{"n_layer": 10, "d_model": 160, "n_experts": 192, "experts_per_token": 4, "d_expert": 64, "d_shared_expert": 256, "activation": "squared_leaky_relu", "moe_layers": [0, 1, 2, 3, 4, 5, 6, 7, 8, 9], "router_score": "softmax", "normalize_top_k": false, "routed_scale": 11.7, "balance_loss": 0.00402, "balance_bias": false, "router_z_loss": 0.0001, "router_noise": 0.1, "n_groups": 8, "groups_per_token": 3, "shared_expert_gate": true, "init_std_router": 0.00961, "lr_router": 0.00187, "vocab_size": 2048, "norm": "rmsnorm", "norm_eps": 1e-06, "tie_embeddings": false, "optimizer": "adam_hyperball", "lr": 0.00728, "beta1": 0.9, "grad_clip": 0.5, "batch_tokens": [65536, 131072], "seq_len": 256, "train_tokens": 788800000, "steps": 8372, "dataset": "wikipedia_en"}
Below are experts of layer 6 (counted from 0) of a mixture-of-experts language model. Rows are named router (the router's row for the expert), up (a neuron's input weights, with its number) and show model dimensions 0-159. Each number is 128 + 24 x the weight over its row's rms, rounded and kept within 0 to 255. Numbers have three digits each.
After each expert's rows: a language model's description of what the expert responds to. This comes from a sample of Wikipedia text that the model never trained on.

# expert 55
router:103165107143130145110139145132138121114109084109111125139100150093098153119096107152110081093122151101114105120101165115109160104105106101112161142135127131112109093150105129172137152104093137153154122107126099161097141095119092174118085132126118141154107114084104102146112145140112104116112151160091113094105119095172155137161117142106101126136137104144176097158094174087151127116169116132167153095115096121117160116159126099104156125141088153145133128109100112161101119137136108
up0:114156122131164145118119089103165096090092145123161101136108116118172132111139123079116095155098110093105101131110120199130124098152088088143089147111125137124104115153122135092119129110116129117108136102170136161128119151158125141154141145111106170106122106148113109149123160122126114098138116064143128097122103121115117113086085125121123079110111116178168128199128130150128113115127092105129102137076127139133132117110105125153100121137131148140113106143151181170137138133141141
Description: Structural punctuation, list dashes. Table pipes, line breaks, periods, commas and list dashes in tables and bulleted lists, plus heading markers like == and ===.

# expert 54
router:112126133120115120110158131119136123125110086102086101129073110093126133116092119136096098113117171086131124179088153142115136121146121115109170159135117122124123104146087111135124144105110143153172116126113129130123102117137094161088101131111143144130094095111101141165082135178142097117091157121109106106108118109148177152163112144115131131127166078149152085161081150119146121112162145136133130099097139120113178085155116109105135126155099162153130110129119109180101140125125103
up3:143130131149135140132120140154147142152133086144123127152070131165128131173143129106134151145085136130128123143123156115121123125132141106076116139091124106127129145109108141147130158169137081119121108142128117086126134133148119123110150062156151128104138117129116129116093159127132142109109088139114137099105104069169096153095144164129151142124178111083151128137137162152084119136096054131149115154148142125160121106125133145113105120151119077111100141083123070072116102146117143
Description: -ing suffix. The suffix ing and related endings like ating, anding, finishing a word, as in Printing, Commanding, participating, covering.

# expert 35
router:087160116149160131128121142150125104124111090091087122127075122085127153119122082123105119112112139099119116162116129090110144136114108097124155127162095142125118140132079144172158115112098116149162114115145098134107119107122095172066085132121127157144103124090112117139134186144138084103117151156120092121130151102158143127158127165106110144154179105144150097118121157110118143137163131143149147115104135140104160091147129065119164126125097121165130108133102092141119140118123153
up5:092161100140162119122160146117162123153140112144101157172098095152124122108127180086131141139122108133093169140120124098112103101125139088158104141122137099091085123130147140094118108153124114136157100095088138116158089097134129092125104137109156129112087140113113088121114133097140125088115158141156137114153117113180127154127198141108113100118135152090086135106140143119144138184121113138118131127108128059149087103155107141130147170112106123110158148123124097116132139109124131
Description: Plural noun endings. Plural suffixes closing a noun split into pieces, such as -s, -es, -ers, -ions, as in positions, engines, students.

# expert 52
router:117177102133133142110158133128162102128105064116122132144091132115088148146104100134118083086108133124099119160131171126110186093138103130117157120151135110117088108150130134145129139116071126160154131112145140140087146114134091140070106139129151124144115124070107127159135143132103106111126153125091091080116118103171158161133132146109120129141121146148151113147088185093161133123146108140170145114119097123127149113132122095146141088132085154125140137127100113162121141129105092
up0:112139090110158137128157122126080114117108156132093144099153136141149101125136122108155133175170167143169103132122110129114155122094082117131106109080157134122077111149122175155105097125133148143135134121122088128100121120071117099137107129076135147124140072131137112168140138105159153144118142116141095141128113122113124125128105188158131105143119111177110140129168133120138138141111126192148170112090141124132123165131139169114117083123114146148085158121131123105107161102120095
Description: Date numbers, table separators. Day numbers before month names, table pipes, line breaks and spaces in dates, results tables and lists, e.g. On 4 June, | July 16.

# expert 13
router:111185120136128126144128144153118121098133087105131131140087126077113126094095129122096131127139141091138134216130184099106117130095106119132142138119140135131096093167097124159150155125096133128132105119119118173097157137120121142093107156152124140136132126067125102138109131145113139122123158151118117100089095086161117142127128119089096124112115139156159073157073156099133167098128098117139139120113079126087154128166124113128171121140100129121138111126108121156123101119126113
up0:147120132134106110168092112148084153151130145145116106124167128121128132087124079136120102145181113068151099157141103093146092095155099094139146120139106071110129145169120129138135147127084154145138158116146135126127142168086130125145098134084102135147104164123147114121098139178162138148114158096135147074140138153112134130125149108117159126141110112083180155168099129110136158119108113092115125107126144151126090073134144110099096122118128126154118123135136123136092116149096129
Description: Decimal digits, coordinates. Digits right after a decimal point, mostly in geographic coordinates, as in 40.6935°N; also decimal points in scores and chess move numbers.

# expert 6
router:108192109141116149115127164109104111132078099125083120142092167108100132145103111141115092104097149092078115141082144111105143109137115085098133138128130140087068114125132144179138159080113158138142126124116118171107116103123123136095079152124123105139108129117089123129103142145135102095106128150106133085122105112150151165134106149133099137158169102138132111143141159091156128139174145162151132125118101106121141128165097096120158093131111118175120122148132126147108100111124119
up0:149156105131100167158170151146118159149108092152138106139095131142131084122127141110163133100120153149098116162107129146116103107098134130151164097170100086068120142113116074138101140100153136134125143127081116116107115149144107103150136062140092123120130113118123142153085126119127124097118129136114160134136121124133123125151133146114088180143127153135099156122125151106071105115132134147132166148131116116133156177153136084115123125138136116149059108132147063146118124158099130
Description: Naming and known-as words. Naming verbs and nouns such as named, called, known as, name, plus Award and Museum pieces, often after was or is.

# expert 34
router:093145111129127140106126147135167153140090114126116123174113121113083122137100102146095120099109148144123116176111172095115135104150106133131136170163122154142141087126121121138139118135093127163148124127127130194086114133149113174082087124135125141147073119083118094129132168126145112087086118143089119121124093082118176126163113109076121138131145117101154109133112173133144122119154127113165159090142091129135160120146152086110143124152114138151160092108112132134113127117146113
up0:110138100108151114155160130111126143161109143152122140149110091131133141155102121113102107153136126137133161140115131148119122131135090174102147126159139133113087123163131115114146135133091132141148151140162182129122141136101139148121110068170135109108126109072106100147072116183109123204126118125086089083154129089139169168088117116141129132083118102118091156120128090159122130090135103128137129144143121146069121118153139127150091102124161123121126158134127141123142166134125147
Description: Word-initial h, sh, b, fl. Word-start consonant pieces such as h, sh, b, fl, ab, Ph beginning ordinary words, e.g. ab-ove, sh-own, h-and, six-sh-ot.

# expert 25
router:092137122122124167114120151131154108131110140116116116124105127103090183128105128142108110094105132146159095208120135124086139135112124119133150121109112108132111098114119124145105127112120159180168165119105102139098104101145134172092101107136112146130117135087114107136093165138129093086102146155096128132112093096152186116197122129121125159127140141141157117137112161093161149090168146147174117108127103127097136115156127127103139134144112127137134088088095146120085123127125109
up5:074123122110088127146108123164103113140145127087146128140136158155150119087155172118094138118126150103127141148101104137128120109121093113114097094111104154093108140175135134102116126137135116126092156111117117152137139144107078080169142088089132111099113118096130145142106128097143110107157106110143112133126125133163101121147161140121097133112112146175166110164153161115128091123158133109131141103103161081105121174145102130131199073136108118145120141154140137123119178159121098
Description: Word-initial att/tr/par/cl. Word-opening pieces such as att, tr, par, cl, cr and their capitals, starting words like parish, attention, training, club.